config.yaml
hidden_size: 256
n_experts: 64
d_shared_expert: 0
moe_layers: [0, 2, 4, 6, 8, 10, 12, 14]
Below are experts of layer 6 (counted from 0) of a mixture-of-experts language model. Rows are named router (the router's row for the expert), down (a neuron's output weights, with its number) and show model dimensions 0-255. Each number is 128 + 32 x the weight over its row's rms, rounded and kept within 0 to 255. Numbers have three digits each.
After each expert's rows: a language model's description of what the expert responds to. This comes from a sample of Wikipedia text that the model never trained on.

# expert 8
router:147113160119177125118104183107180149124162082108168138146137125111137141143125132181121132113093052104134132067171140122091150089153089114117130132080145138121108118110123168140117125168144107101165134078088121077133107103134165127166128104081114114137179096125090087146123144114092091106193072124149122109142150175128074134102083157094130097188118115092115155136104102125162112049145197105161207061167199129102126149105126167139090087109097113130084170162133137109071123165094164220152127137173145146106177130195121095135133061171131114132208114124068092111065092118096125096112113157148142072138082157110160142130152143125103124091120153116189102127077105077102185130134172091162085153074171111125134133122137157116095172141143149111167178112181167133100158087109197
down0:160085138117134154148102065162164124157102125121156143099144183148143130107155152111109122110063123133030107127158094085113114159121099138123058091124112099045171117149135142143123160151123134227064112107122136079104115209091118135171116133140129147171154155130166109112111136134082126160189162155155167151119068107141065053090123122202109100182113103130100120133163215147150223148153121146148156084117112087128099156071122141134105124095125091165079184156073116063084162130076168144099162140172115173183131163103180207131101094094105096130093134117145120129153126129145152109119135142107093113127119158116138141073147146134095126103146151137160116157121119110131139065143121132108118108165128109137184190169175140133182150161097132160139125099158146090179137112145148
down1:175133091033136090153160124117137119127115182109116101132137124138106103092108155114164118072113153138101101068126090096118144137133166167108148156188167182069144144116096124147164103110105179150090103102149130143113111122068189114124118123130170110090160121129084110132133121122094158115131145172147171119116112072132096150124132144115153119083201152148057090228066132141169105073144113143120127124188125167149188099138110156053078092101142151113119169113126159159121154129184188190093097157145125161122140093164162093082104096144139092132112109087158102191126147090117119108182114132150138150098135136175151129154113180163114182133115101159142102091166123068156173121146161121144120105096121145128135120114119105065169136217190102132145164151107131126077232075097159
down2:124146129111166174114145138173086144136072156141180123134091102185173101152149167127153144103092135132158135119100083098177101131182143134140146114106095155087136059104069073137102110101178151151096084118167137138147090141159121097108161140056173112099129075106121130140144100076144174126114123098118104137108115170156133159104118071126066165152157207150123130126181154113162081169112115157157076141081082159151106161131124130192188105103156116154133102136136114063139129143185163150147131144139113076074065038126146128135091151122206136121109120154167153166159195117116109186157120132103170123150106093133118116126135153067079144128166162108182078144113101171092137075188145149146190137082113083172141089122112081088177080165135161108134114147139159144109156171155177
down3:112142093153188146176170129152106196084160165139154132123097138124107125145131111117123109148063134108112117097165141146185124129161108144158106142172163123156169135180125149124078152123123109097101128135129083096135164118158146182099189127125132096102089135192158135048125130194155112131127141158085167096100132148119163126109140158113153145186093204150200113092197129160102129161108132156153145150118162100115107070136191096096070121060120193145160158154096124198123109126129123084119106078163154097113082184043125103211157171147119157113132148204125119123096127091179115077100119093085136081134158100093115117124176144144114127131121112130156141134181086180159129137184109119120141130110118069133161201111161083115091115164137060153124135079174121085098143138169104
down4:113073153134137196120109173124138114096124142163118113211134080148122199172143125128149137150058073093181094171121199099127131174142128084119125111104150177117175147145153116138083089061095138145163151133122130148130129136128059073132127131111140096107126108126149130187142175146139172133111109102146180117138134145102118115159103160092135083128137175096204175121086069155077115178059101173163160141138095144167120080169163130141171123182164077103112112140124098099092091145144091138131162090123094142151108135131071151143096095149189084156117080120106159136143155109159215174127152126061152116137094147156140169121118123087203124097134099057156191143129094156157145149095135095099139164080069147128147190138154095150122117107121106153059135077140116113155115108113175
Abstract noun suffixes

# expert 3
router:116075142092129087103116154173166138156124094120079165094160097079123147143101134168167172160122140085134152101121137162078098112176066120091094120141137074115087129144145115092082068141161136130169100117086099119150125121098109147119116065111096180179134185118090183162144153135124130093140085079171100155096042124186139084127122160115154142147104126112103175099137105142183089121123192122171164090124118127095156116141108126115139095104138133087100215139098182126109123108141140113145092167095160135129172121139147134083143122129228077103187124154127101126107072142161115145124136177144151100158095106123134151047110125182087088046084173112166140126104109108139165197097113107130124138105113120145084100142119133181146130149078155078117166082157123122123213068111191
down0:109123141110130102186147111145130143124079121087124146185159151143115140127126084074097111090117114148112174152110199165157146144125112149123111104127130135156107082129106147156132119063068181144162050097149086167072144092160106120126135107105102092138122164074143140145119122116109113179117139148105107088125129088082106135105137189164179139179115198191182147067093161154141136116172081144139150127157136114169114162141138144140154130109137127156124139111146186148125110111122106159113125124071123110169161110079157115084101086085155122169062091112118115140113119136131115087156164146097168145170116168046131114175093117100158149200179091122154109068128087075167156146179055187182076186157120236098119111129161090086154118164092105171144152116129115174161141108084177
down1:140119130128129203150132102192127175175169099105154186124075136138086119116171147085155139122140103093144151131169202077137129107174132095138122108131115144093068114126101153096111116202204137083158154142126116155095143143101136215106137102137177123142101121176074106155082091150154100115125138218032161081168109106080137116086089123040167071077091073131115158138094157135142104144137141117152089101178113154133120110155152150154171124174160099148115103145138163126090089132107118168124146148143128098072128107190163088170164152087183147102155108060106165093119105095122116099178139139107147108144098174156160136153145117127184161127165068184114162181098104131115123144134151145105154151103137157107072071151088122175153144133089116110106099117151106126138073128153116
down2:097140190083076183118168135100067144171048119101127117180148106088132138144160211147127114098128144149081161100131142158114177134171141063138068121151144121172164134084098114148156165142155165169081167160121155134161088137125107120141128141099139118122180128139160136087107120120082110066125108139118177143145130119070125128136104152119172119160111150097124182104180125096143150101112065141131160122107090104127118154120155102176172085073136119090156161108128100129160129141145181161119047122076122075110159151198188170095158160125129165129176104120078110177159182111237095117091127153125139150129112121135115101145097109143093147152076109123103131188085114172125137139130064155193082147094127125130141148188114157095138158192131102118061132188167103140074137135096128
down3:135155163095148075114127197141125114116147125153149148111103145098175111152132153110173142127153153126120125187140079057118091103106047078089116113119126179138135101179153155138175118092078096117149154119174138177141104063120203146100133106142048149123115154086104118092136106128110144131113184174059150161144106144189110069123153117179135149152170128045189184159129089148134125128124123150099135182136162153097075135155106142132145102145180202090136117152068144199152100121136127084094190101156076089075191138202139151151113125090102111139150107149131154115104131076189096118140122109133140183114191111108124123155115190114169143111128152079168143103064115107146135107070155142118095145088084096134145128130148129091149116128108083137146117101072107181140167118104153
down4:116130153144103081062120109102084138116177104121110172099154128172189116094060171103128124091092191126130107152115119139131151083186145114096140113084085091116136183118140078163098104168181100177109116105132129160112118119118099156106122133125098155210083165090133066142103142175179130099099154147192149119120113110117202119093136125091069113164107124129153115154161143095102153100116138129131135106189132155138114177191080130070123095058114103123184066113110119137125190129089145104120162113119138113184206110165148120116153122147100110133156109170052076110151140130125118116104175152167088100127127116202149159086079096134108054177173067128162125113168102136132140160059149161118108113111126165137118133150108092136090131167127058124115051103194092142115132125116125
Table stat cells

# expert 32
router:152133040121061135160068136170186110150127107124139138153130128145167123178121186173111138095126128117117141137150137168152096108194133141103137100095128114104111085094112142126137092160130098050134141088082163074162111093111174098143122083149094139141129113047096169113134190129122130154154030075150108161166140109164100139116089126060146154139086117103141165098101152131163070138174177116193121044163170128105200139142069149178121125084081126121130155121072144082135121123107164168142109120115096176080116087112181132104154095080158119088164101130093073138119084118129115115133199153112083098123085102141159166118162138111102146136135101112154100156125177185112182149146176059116105174083135122132050127147114111135097130125149170123128135106120158096125164091134160
down0:134148106153131107147162113146154090118083125042146158173167174118134193144147131149076065131176115084165145089160078063243168111080125161129133096131156165090178176158169125143144147168147140160144131047115159118161087124102072088096127099135120111100122126130117200175126123149115110140159106103093115138129167101106127159180079092094098126124111148204134105073169130113109126109155129167147158076147130080127124191186104079114090170187116107133141133115120159096150109155163133183107096106159128063168106169152139087112128112142180159126084104136117088116120158131138129090176150162124122163108126164142083160132124153103121124136112118135150179153101135124082168128128154086124147097116081140105129129144127080016149116181151172145103108104096127094070077093092095
down1:138120145145186085117153151144122083113138116081132108078145122141195119102114124117101178121124087115169140152149114131164111157171136114143193110132116152166119165148094156128134159146175079104166166142104044122169151128158113129137217095108153123100150146158123164159085078061133126141103110133044137151124089056145164069155137129083118151096128155127116121118151098098172092123154117142191074126133084209161086161065162142131089078145090180179086133129111135170134159134101138108094091086087120116159117179120127162092072143165104158161132132162105099098137157144111107182148164102160131104092153141163168158129194110124082122119107133138155069096191115154123147174119156091110140146114111159132112140116187113159132108188198056113213115126149127129110118084132046
down2:126184089095132149101220079172080116163154100145119097172154053228097159132102100106129166124146116087092128148125158192134106152048174120130155135081123109188103110151112077159113195235121137105099120146140097145067181136137099153120095132171180109128156175129159121139140086089154165085147104109177083156078134133126116230144121148138095178129172130115144131169078156129133117146105201073133096132051094162177161180101109107141109169174111116101140106144116142126112166141124116135156115138109111105144158100164184180145107126162095101086086079083119139131148125083112103133060093122107112123101180105120124154096137170138104095100179109101125122171111098104146141136133150148133143124117106113121139150143143122103112120133101186088087144159098169111143139073134146
down3:172140100097120121135096147109060146147160070106071140149127113137147167150145173116107094178117101152138167074115143159164080066143123123134102110143110087138118096162065084128129129125141170099073080123160096131122150150090072157176097097181091064161155141216167094146096113136110172111148124114139131149078113101139139168125075154094134111151141105151133159104160125155118190113110134104098157176194157133129143125127156133110146145112160127096193153048099135158100086156149134115154126118134131100162103094053081143064108177147093059245122150119168135140127121168150164143133115107064159136070112184175102117121097119159151096127065127156088118103150098075162161089092083103110154109116094129118097092097128143175177157100100143107128090084127102172071084131123122
down4:197138166136128071188122170126156158107110154137151085131136128162129115067125092104151097199172123099117186143124141125153166176170091131151112103141169105069099087123142050177157137114132148096090154133151080081144087155091108108171170121131117173133223122097097114110095117109108176144091076128109121092098152173148145137151118093162102154089152119150200102100086154182128054155076155131163078064110131130127182138097143159090094089050108062094116130143116133145078139154164088128093146163133134126117115170137125143174199100151159080152142101180154076084099081116124135182120084126151145097088146071097085108136161097095124067128118116148104169083121128175096127091153126148137171194095124073151125120132130167114114155140144131121123099101170125120102166146157139
English surname endings

# expert 35
router:128135152117112119125137141115176143141147095122131110181123060111128161126145177148129122097108136126166127099182152119094143094155136073052066148089114150112107097103125141134115055149096146017144126102099162111143100074075176124177095111098123084133174138135110136148158162151148119077121032137157142156127077178138117141108177108061132100107101087094111152170096102132125082105133155122192123105166195115111175152133084131123160120089138061074147183114104126106070140141139109189127161114109097146081162169161146095089199122090153151077129137142074073124109113145115102115155143133127154102153100116094138117145112162141127179138105148078138109166123129172102210185139182137160081166111130104128074138136091094160118160112083188104122172107135193082127144096150167
down0:144141129122122099141163123113139192133111147090138066109123081128114163175130088167122123097147137148110093152077125147179143195139121100128151139148083081064154080061125160139142174106141081025083080159103157112155128181129148096152134108130114091150149152185081128180120137091137143130137144096117124108065135137064084146150088150137155156143109103120132169109104126147165101172158143182075129080157100129185066148139114146120125092097091149160128123139215082141139111144090080103114119079138104172076159076219147168072040142165098153111136108092100110185106088096124101099095124149123154109152102131098134136104119083170185137125172107115085116136125134104143137042146073128124139145130090173139109115162129078145158087120054110136112103092155151135162085129094141
down1:115050101187192147139134138136152129146060149101113120166137141078124155148079081072113106136133060135100135107108120156120177124102112147172087129107090081175204148150162078111169127131155148184108168152131102134134139135158176088169153187095164143110103158110104080049146073150084142098107148137117130124117101093090101132093157121100154102092150137117161099140118154057106091129106141170097054076178113146079128090084134121146078067148153151189158115125061091105085136109176097146109116103160085137120157101147149151080100144140097160118119112128146076176156099066132171096075146092121095075144142145141093104123147174155135146108084117131134101168138112195147167178183067129175165113171152127137105086145120125098115136111111186120134108116185142111096117120125199
down2:138164140123115137219110134129162133115145165190088073104151140072089106100134178137165152083122124122091169155159133123119143069070122148120077072128136180162161112063135128116129114154171092118077105131143166152101127155076095156147062132158215091112111106074145099088085153122128197161175107135095104148134098120088180124147136125137186137196096094101123173124122156113165123157107074172101091135182127154177171166152111130101114179119148104118194077143128106113116170133144105081079176148104153154147133122107151154108106133115106130194087148109144105083141096112153108133187109149166099162119126152132106134120136146098138148144192112109094118134185118114057182149230129128071079151156104185143101093066132160099108163118140104156144155121143175143107130114166093
down3:139122182112123151145172129112140107095111140156102061060073164111124153087101178138136121111111131092135061145127107190153133147135093113131106087177123124099114115185091169158127167115163169092150087178074131170100178069119137171187156178160107155094115160198182122109097125105116143108137158173059164125170132174078107175099170123080190109060138142091138070108157117148149203161244136122112100063150140137117176167053112165101161117098156151144143132130100113139097147115112132109143108101117149085116178147140113133117119144138084084126156102086151091102176122109109138102132135091136148149116154093119126177080086120143194093107123082096153134151112135133137085158114186125123096147153145113172131116112140096089142131065103145170151113129105076065110168150085111
down4:193119112175082215181123115133074159096104201104170184115180154120105133114075162118084129170140088118092140114139184139101142129145102155068140187104141107181131060149184117182133082126168109059164152110116136088175121093020135170139113166108110078111097097123089151166169166168170154088108166125159094119162164129108090097176168130161113128134137142162164097133127081138110152125150084127142120129143106081146059126151165147175110118118123120180150080115108147102148082100156141123105154100128104121171145173108139109119055135122178144127148084094128125137103149156136087142150102050143100122111158096157117100089079116169128084148179155165180104121091124118145141154092123133134183135103112068187141125101120141176132145170126155083168109164136110095164125090144086
Foreign word endings

# expert 13
router:161166166155088122156140160153151130156124111139191133090098076129097157141092167179098141120134091154130152110185107135110127125108072053097148136135134142119116136118102136145135140163120139109142153141125094091123092109140154163079130085113101141097173119124100178145106137160139102118154073137121141180110138134178130148077143115059114126125149137043144178132048163158165072123153224094159149046170145103184236147145096151125159091096048133152151186091069159095116097154073183145140116159159115102092157144101123128132143135148159122110159109105077102097114116121139147126143151169154116116119060170171139088152113193169048138087127128118115113131114154104067179137105162123162121130090154164122116103104137167170073185161118125100127126078124177089154107095123163
down0:150143151145135065110161163146103150089105087129150114121117099103125167139174128137142124094175090182109108176130099070142072128089150188115175126132163130142138059134110183103112140089124180135116135157128122163132186132133130147146111144089140105120100168099181132141105149118119126110133160153137075114066160104105135131171131130021126118128198142120113125156123084106100091082113177075139128123168167185129119113130137140085161095139109136083127123078140113048134161157146091150147154124126186177046147126107141138143169156161137141194018114188141144138171084143091086083117093137109093097089156116085111160105075108086124120148128117081149111104072056143167129183158115124143065161139146100069084110056165094125124204122098130128100133155092137103113099135164113
down1:112117203156172140098166114151159162081089149140081179096063158127128084127178178144137136154111146126140132152098170151128129144146072113153116074144101082092122138149104136089115130079085164149126070096091084155118158097130147065113082092197141069105110084122051128127148079168159138132103160114146173139118194130142157190162125166169132111146127130118148123099130122084140156101134134131218114054081095171117106159132159108158116131092080137177174098172106160142110179182051163184146143158152117082107127120102109140135109099093169087189089085114090149169163174141120103167129179166153108165126135119125106151175107097172102141123082109124199169122095126083102156183176166181110132146097136126082095108162120129105122139140144098116139120133139048128103130165112130
down2:182101114122102140120073153144095099179141095153106184127108119178168078158134106071070123140083102106128174119129124117175151144135122117089105124162141111099130099089079129166118142095069106119123150170214116106183133122163128140165182105114060106135145109161154134103164137163131157144106145105085126125106141115119200117132134201158113111090131166154132195103198080148191147137085087125156145144160054132141153152186130111142134127100080095062126108186086127120140101113130106131137104101180156084104124101148099097102131165160134141131085107119110217118021142133138154139134162166056123169071168099106141122082152184133182117133155110174145097163112194160080142136156149140075144128105137084148103077141113090108114167112087105110103116123131169080158182134142113
down3:150062111062126197154108134134102117199071117174158139071100160147130114135103153121115110186079117114189089088137123169078164082129178145152128140123132146195146130174082149147097175138134152141113117116165128135102081112155169096113130103142168098158120080098113128139136139092085179106113183179161148104070142137165149111106154114100154105077084104166125121121083102176116162122124123121164088154167189099127167110037122079081141181119117092120136140146154141177096164093053178092171101090165117168114130142093178130169139149164101120157091172112170071139155121146127115129154127126151169076106162116132121117136127132124126084137160142155195103105154153172136134105090210117155115079130116082163132106091131143149145137220090121113181171141156174136070127160092149
down4:149147093162172097081041201181156099168161167130112176099130150118082119136123117126143099067089170110134140116157170174102136187142129143135110193128128196172181151121152159115129086159161121104187122137104078109121130051104121132095134099114098092053172219142133106114109185086108104127082151113103110124063112128121151104103163153110092146122097166092157114117132132145085150138119155093100102131110120130067074147153121161106077151107158072153114132176146130133117108122066149075128118116126156117138184044086145148165116093079124170054152121097149102115087181147125076115191047117171156153133170115136137195111110090138112130157119108103126140111094151133143101131149178115142108144129097087141130122149167118158090181096145116119129158067112121097140187144148081
Taxonomic and scientific suffixes

# expert 43
router:131108155143090125115110148185160159136124112120117152183159089157062138125162150173167176091053114103133177133120096153153104134116114068114139126114157115119097102070170168123110101159121154076170136148112132092107052119082184069150169097143075150156165099164086106121145143151077099146142082094137103148186120109144108140131120126091068098145103115114172143104087163136175098068207147085133142124114161098104104201162136156133076112142140115095156150114119175066170111112107105156140138166163145117066182135148116134093172051099163123116142107113131092132111122139136104111134123213082117127142087120180159157102161111139080137094150176063139076080034112102097154139121141078149096157111164106122077091147157098144101144140086162112165201113140176142159149136127154
down0:145158119152126097118177159145107137112109145135124149081137154156050159196154129131120118141120090157074102123174123106160150172141107103091149119123130113175160111133129099145090106176099091101057134119074142153083156125169180105073174126178135120113159165075083066178178124129150098110149126132170145090119130109139143138136163098120135108146103088131113056131089103138070056136084151095093146150141089151115163072131191158115150102109115077070138157096193152103100141133146195101153089137153098133168144122149108129079102087106160105140160150154170088070115135168202115129102162163133196149131120173138156161104173098149184062135105140112044079122160114177175086092151119179124105140149082108160145168123083093167156115119181076118123137121151158182158107112174110
down1:195102150120130113087105137159156124127117126120179161180110109126144118153116155152080128164096049091150093115122142182105119100138146065120114145161138102107143137218161147108133131085127172163156142097149125059190126107153105159151137117074163094117101111149149057153176072174125147121101091131188090143102120076167108154134094094170126084147210094153129090125090082141131179153123135119139069146061110124112114088095201128128100119164178071107136107146146121153165156176089162085134105127070149114177131086097112077149087123121136141171141089101152206132163102165074106142111092122151102076123139116120132081153142108089119144185111141073103089087133107124117086051108127119165121141148058094083149133102090140174140114113131170167075143114111073102158092093118124
down2:136095091116162114081102085134181128105118186133154145181154128129089172126111112159115092121114107116124085149124148113084114099149091161124105114153133126179128156106114158151107141118184097135125067140182108108115103107160138200100109131133091078117113104130134168091169139117195155097140087069182140155178143152140119083077127118110125144157116157166151162153150117111101108120158141100067102171125070121139148129126130067133172024133123108165182123121124158093161191110061056210109156135070115092138096159157131102125105120100177120059088189120112197125159089122176162085140108127133117123202167113156128158175115198145169132114173121194126114150128150156133091086090078092095138132124116128143094173077150140098119167211142136108182129153107109145138095139177141
down3:120088080136146136159110180114082218129135127133096098122109176127135171086124128092143091114150098122142140181140111191153141090186140101089121042154153106132129130162096068090115115171167131159128119088103132145156159038139065163096114133113186147152061148107120090141161107157179134113196147137120077164124145123108165124141100151128125111117153095120111045091054124151161109118126100128124175138159085144095141147155117151150064110162151122118169103095199118144146147091084177197111131123091140158092127107098109159173062122132145136166178078124072113168075222125105146139131132149128081145140118067127128195068113169105117108117108155134168106124111130129109113120164211101129070139115132121176115161107108079093118138129160160124165117131154143058118150124115149
down4:095181181134091140153139059134140137107141109103112101197135246100143150195120113152086114093210127167154154158085155188128204106118164075182105107126072161118138140175089122097158159112121121125062122089139132127140141066101208104087173155078076111127133118191113171130093090140151147113143165097111117123134097139103097158140185100088119082110092086181209099124087149109125132083067156121124172140179136070137119139132123117085072127107140116175112111126151153163128153162132131154141113125137168091158133107130197110134099095059097193111146118128151137109179152116095156075144107158136139155099070126127158156126133115124117182164093144137138123124177153092121138109184079162184132142127130157117171169111121182114107114121099121184127149132114134125126141114148084
Plural -s endings

# expert 54
router:133116114112168105151072174158133168150172108124153112127112076154084155157106167172115131117076119167167145111158135190116079124150052111124070093079111127121127102142084149141126093120124120095174186147108156112164094111106194106186175084082142137158186102153104113125105181129096114080145046175129079186141120152135117131102111131087155082125116116166124170190126108120119123090155178120216144094159196081126166105157126149109103103124116083085152170168111168101113085147137142099148162142166105123125109162134080157086154084094159104133131119106101128136099092120134148074116173191064165117158119121155154145120112117192135164103126144120163152107109109120118146221133139091145070138055133109153062119110045114162126163130095135145085129143175108122107118069089144
down3:137151161155144091100133143136084158125143091131148135109146121135155077080161152098141121169192119098097155110124153134126082144136101156126160124133075101097146113152144090151153156132132131118121184160130157161195153158112116111144160147159124199206202108126088150127130178066119094100149073155207051150142120067170139147119114137088165138114106180118162156116113156154146085143156106114112136136160106138141180117137142160087170138168080177123138112151165081179158111170086153153093117105091089088142085108127136129101152113229103144128133150159140149131172171117120214136115155103107080163151145115120093075102069136080128101071077147148136162079130144162089131104133202169161154167138164101117077151126091127179124204098188130103149211094124145179128125150117141
down4:191118126146151169180090130095128132146120129097173144122134144114115137094081155116162082132141137141125064103069149147100168086143088134152208102100083126119144101134155116116090146111090065155102110105068137125095081126175124093132082180170156074162123138138133176188140140127145156095147151168083109164157145127142129169122111138145090120098168185164137130103123148175124057104103121135163113167116094132120132132115090097112101151123128179092149063144146076092125141180108134130161168157113110151172120143111114150138115172103136178214058144109163099076154118068114146108157172198111114116144173227133141143147164163099121135155074060142112196119023113094070140130122104128135176111091082103150133076141180076100182129149135139102127106134133115102107140161153172
down5:149149098129123131141127148188148087126125088129135102117082179111135129117165138115139127078135122174158092108198127097141085098077183124172128156149123131121150116202186075113113139117120072077125146096146182112149119115143124114124144180179109075125135089129096115104147098082107136126130094158095158074125093117073158084171117125089130164080101145140091124150088125123069223187120148145117151161109120142140053077144112110161110184114141171116103097126130156206134134150168113065138162068107074185161112122161154137143140112127097086056105155120079147043147152101126101073131094119120128179130187112074135048166113175128177134103122104156152173119150161096055130164103147114130130128087123128177153127148090093115106131131061107154128123089112150063154125158162087
down6:127159162125148105091146096120094153128111138133102083058148135119155163102121119145107096147079126166142158149109122123158124121224116152163128143099132129146149117127143125080141113139122160190098147112167073166131142086097132097072136119120133106143100106103126102135154112094098099019068151118138131117151076095162110109132151113144112149174130115149162104101172144078140125125185182075124171160121144129200150125129142049195083131120123133113129158125133095141191106087096111102100129077131142107085090155112122075112106133133116115195100070121146169169070184121156109139146095159129123172154054153125156122132181093120137136137106121197169175094069166126127085076126112189079070136147129124223109098212054143134147105105125168187108139112125093106139173089136159
down7:143148090088149110157144190099124170115146128089138150121121112129107111086119088138131173105070122193172192220154175149126148123186165082067114085117084123078184121100109170070099114188133160180144087130103140182119092086160139119120134229155158134147151193153171196133141144149117106173112127146147151106149099135117103118156135184091060101136142156139089096092138167131129098168122034093080163096151082072104122120135153122154139094106100095114116114110164102174092141116102178100110131139130106147176133149164084147162150115125174102130169131091136109115110119140121098169114124152174092061144150144110154150145168185156156130162159154135138237110129138121124139131185120079093171156126150117174088117127083158132113143148128142165131129155186170158155124172152120
Mid-word fragments

# expert 14
router:149131149129152158119112156136159119133190145083132176120138097115086136168089148161145170153092039153125174105151122185076130097176118080128151132129173118102071042111093149120109089159112130097161162109071145089151045119097162067137136118131114124145156104155090138153146158199123113150169080094139097176153121128153116120079137131094144121137106082149167152121123111106144140120150181070160095140137184097148188168148085165111104080107070095130132150097119162049105091121115184145140144179127132116108103105101148147074178119113127105140162116128137080113121134124107075117108194116130105048151122144109142105108118168142102032154135170089151140113116124105131236179084166115158132158098151137109119101152124123160105196156131166135135154087150201123127116125101184
down0:110112141132120085074067125127141133114098108108171131093145151187178096107127138077167146054164088115071161177162135133115147185203154091045110126056111157144135136148123119085105146138121088171155118123137155066116151063089081127155128117105123123098157161201139153076172092119123110134118135126162165129076111169090131089148088146116087110129158154057074135146146152083129116076097118106108170180106177149157092145164156132055168127171102207188140117093112131142147101169153111122185061158156127156135106106097077160138136058105128151164127087120170159121129098115153113112131102159119156112146130163124134116163107116156176138099095126106115073141159153069106182129166087117173077139149120147110119136208120098125143172085137153075155090160154126135160139088152112
down1:151102146106129144140132170117126040153114075155188068105154151117086196123174109181141159078111157160103217158179145080080094059101141149122131094148119115129097110127148182069127127127135112125143111137121102170140135088045118095112048139100127106152154164194145148148131170145070152108155118164123094080154153147133188109088090183177135142184150151127115126159125131137108123131138137105180130106132101103119124117139137104113182128131093069109115127127164119129146125217164118110150142120190096169121121134145164118142111137146149082158126114126148128134136132132156044104153135158154096139156119191094121092110190142145108118105156111111078157159106057165097090141143070131092161101182092076093074121123162128097155091116144145068120127093065066108127056081127122
down2:161136147130123112140163211116139162119146153119114110122133119081167148160112140132140075118133099134113121097108141098127111128146155089116101140062162174111109089132192147105117154123163138165149142120137115163106074143129112141134117079109110040137109087091160103098153109102126110172103161114130092130120076129101081065133142111115109169091075135190211109151139096085094130073134213131102168091123140175126112158075140120063123155122118127114101042088146146157124150100107096196125132167157140153194119152128163125171084130150109131158143114096128151117183173077183124154144136184143127126087102171130145105173134193142090130198189155176081141149178114115117137079216129120097131154121099097143088112111128118126155090193082082153082122184151156158157075146184077
down3:145113159162144092142160168099186131176098129135146111105131133117120194140153139101099072128155130139150097126140140140110107150152190145117080189122137102158113129143107082117105144127107132117152127120072096117121140140131080106133155112128089137083121183115170122139079109201178120099099043105135104162118148108086081118128141116080116077144150170159103169173102161122115177166150150107058125143106103092101088197103143162182128151136155156139034134095158093061079013065127124093109095162096121094138124105158152109181134106111140160095111105163097116181169122147102089153139202121113117117170128148172139225086142129123176142113133149138110167113116126147175141146141180124150125115115182092086121174183144058117116159101135164073139101117111088147114095062115096
down4:177132184104140121143124128107165131114181132067087100126077089103203150168095101151142129121152142155168131072068159120179120102107152124140145145146117079113136171110104075159098161142133089128143132163126139121123120137131175137097086135134149116107121105137132157118185098106100060087156122108141167096112069098171123110115118180103119073100085136099181098140199144121155106067088102212137136161124163175085127080144077117133135150129140065117148194153138126147167143106152165140114144102195131127128159173142137096063083099108080087142071085091166110151132117152158104243052129102179155177144104123133186152110118075135153176147105145095134171129137078134145159118132153128142118131181166140130117131180130115122130144098156114044126130134204124161129169146179086
Physical material words

# expert 5
router:162129109112183127117136149145134097141144092116160086155161056098060166105155154211147140142106129120123155148167142124139137144154095135125109129157182130152089103141127127097099109094119090071180142059093115115145133112138177136116150084104118175166179173087127172139106144160128130106143052102187107179171102149159136160156165166050160136160082103103167163076117152079099144109128174111145181107120175141137188119097120174129146121142152086112086140151105194137115150095123134137125106124147103175113151121157135077092175113137154132140096131124075108115120103090203139121156141159075134040134089099166148123082095137113085161147100163101181132107132130182133161179074113078177099122115164101107067150172152132156089126138090162149130186105141205121142107077136216
down0:079107159141096114132087095122096124097179135130130134137137157169107125125160173151157112178078127132126108161156099132129132143128090136107122116072168100143117112162104111161113163171105136176120110157163151148102149132159133138149126111130133136108128151180169134120111112101100133151109131135091050153181115060141048024127158079110152133068186104141141094152179086051218144123164122107148119105144122114129071105144111137137057095138060161156057118104159065144137109146111168139145176065144088119104135138116109089103187069102101082157105107148154097118234134171136144053118164148116143152139125117133136052117114161123088120172116072106142118134146137154155105140112119163156124090087106117072134088119153154150115078187101173159119192108099128118135158097162064
down1:102183181108177071103146126149155151142169163147149173185122131098162211161113107144126146115172090133118141098114059128112142151143174127125153120163140104162163065117095152110113129066186121138142171115171100158136123158122152143130184064122121205161146145127137095155144136154066154105128100163066132134173134093113140138125161145108157123142179179128156177087143066135148096145105099094162130158131108153173144159154069146117181106156126173072123162109094184092165187170100169113122081136096134100102151130144142103060155097136117087225126138111162126123127135108158075136151145109107102089139164122121174161109157152155114080149125147205133078110110167131149169189109149149143134142094157146145097142096138100095132145144120123145068177118152055111177190201083150
down2:157223107097117143130121158113117156128133107110124155118066146127040075157118113120123166119139144161132175154150149125151148127166103094083101194145110082202132158148173119116114094183098150116139133105067176086113077102111157186075152130137153121157155138148147130193203163080169122108111186105127196140107164137150122073109145103083072132131140098156130120112158128142165151124176128082089135114095151123125097125106148106094129127124086096064171160185099161186085123162136188143119061200129110165181140166150126114089123087129069157186117105134083140151191166078096148146108120117109107160121152131085081125115172113096116063130123121170145150099156095181117117113086086088123120146117098146185174181115143099128099147157161124171066099078151113120109136118106127
down3:107151159101139158114101160192121098070168143083134179167122111080130147144082105190156138104123155122135100129115188149156157091092106150147104177150079154142048159102156150183134136141139108138137163142108135176121163135172122113109146112154061141147133120102135169094097120138179147137147102072120193129164178048167175101110157209096131112117169170160111107083134114101161154119097136125181172149145085152152163129152196140115183145087126124179154106111176120109086126068096143177140114182102131073106166117149148146129134108142118052148164174164076140096125108101086154086116094103112113164165133129190176084114112108151107112099095101132035108154112140152107115099068081145144132132135144154199205140149127138100106072144104098153121088176181131137143149148125091
down4:163145089161107156103105134171115159168163116127157093164128183155080114134125152176135146109192122150131066192167105104093089135189126146147137134123113116108139136132134112174101101153115126173084132086078051068118117148100134181166121142101168089105150116162136100152087070123118108090120075145103136093121149143075120146151060121131116098193119170067052146150128152085132127119124188161139077090178138115150147141133101045116114111149169172124133113084097131147148174143129129141155134103130134200130109119150156103103083144155129068129166150147097113118105136173102094112177092164076074112087095167134139152174098130140138142076133181153070108122210117142123146168130114042055127099086148084108144122157155171175120079131132156135158119085204119172112129101081107
Music credits, table cells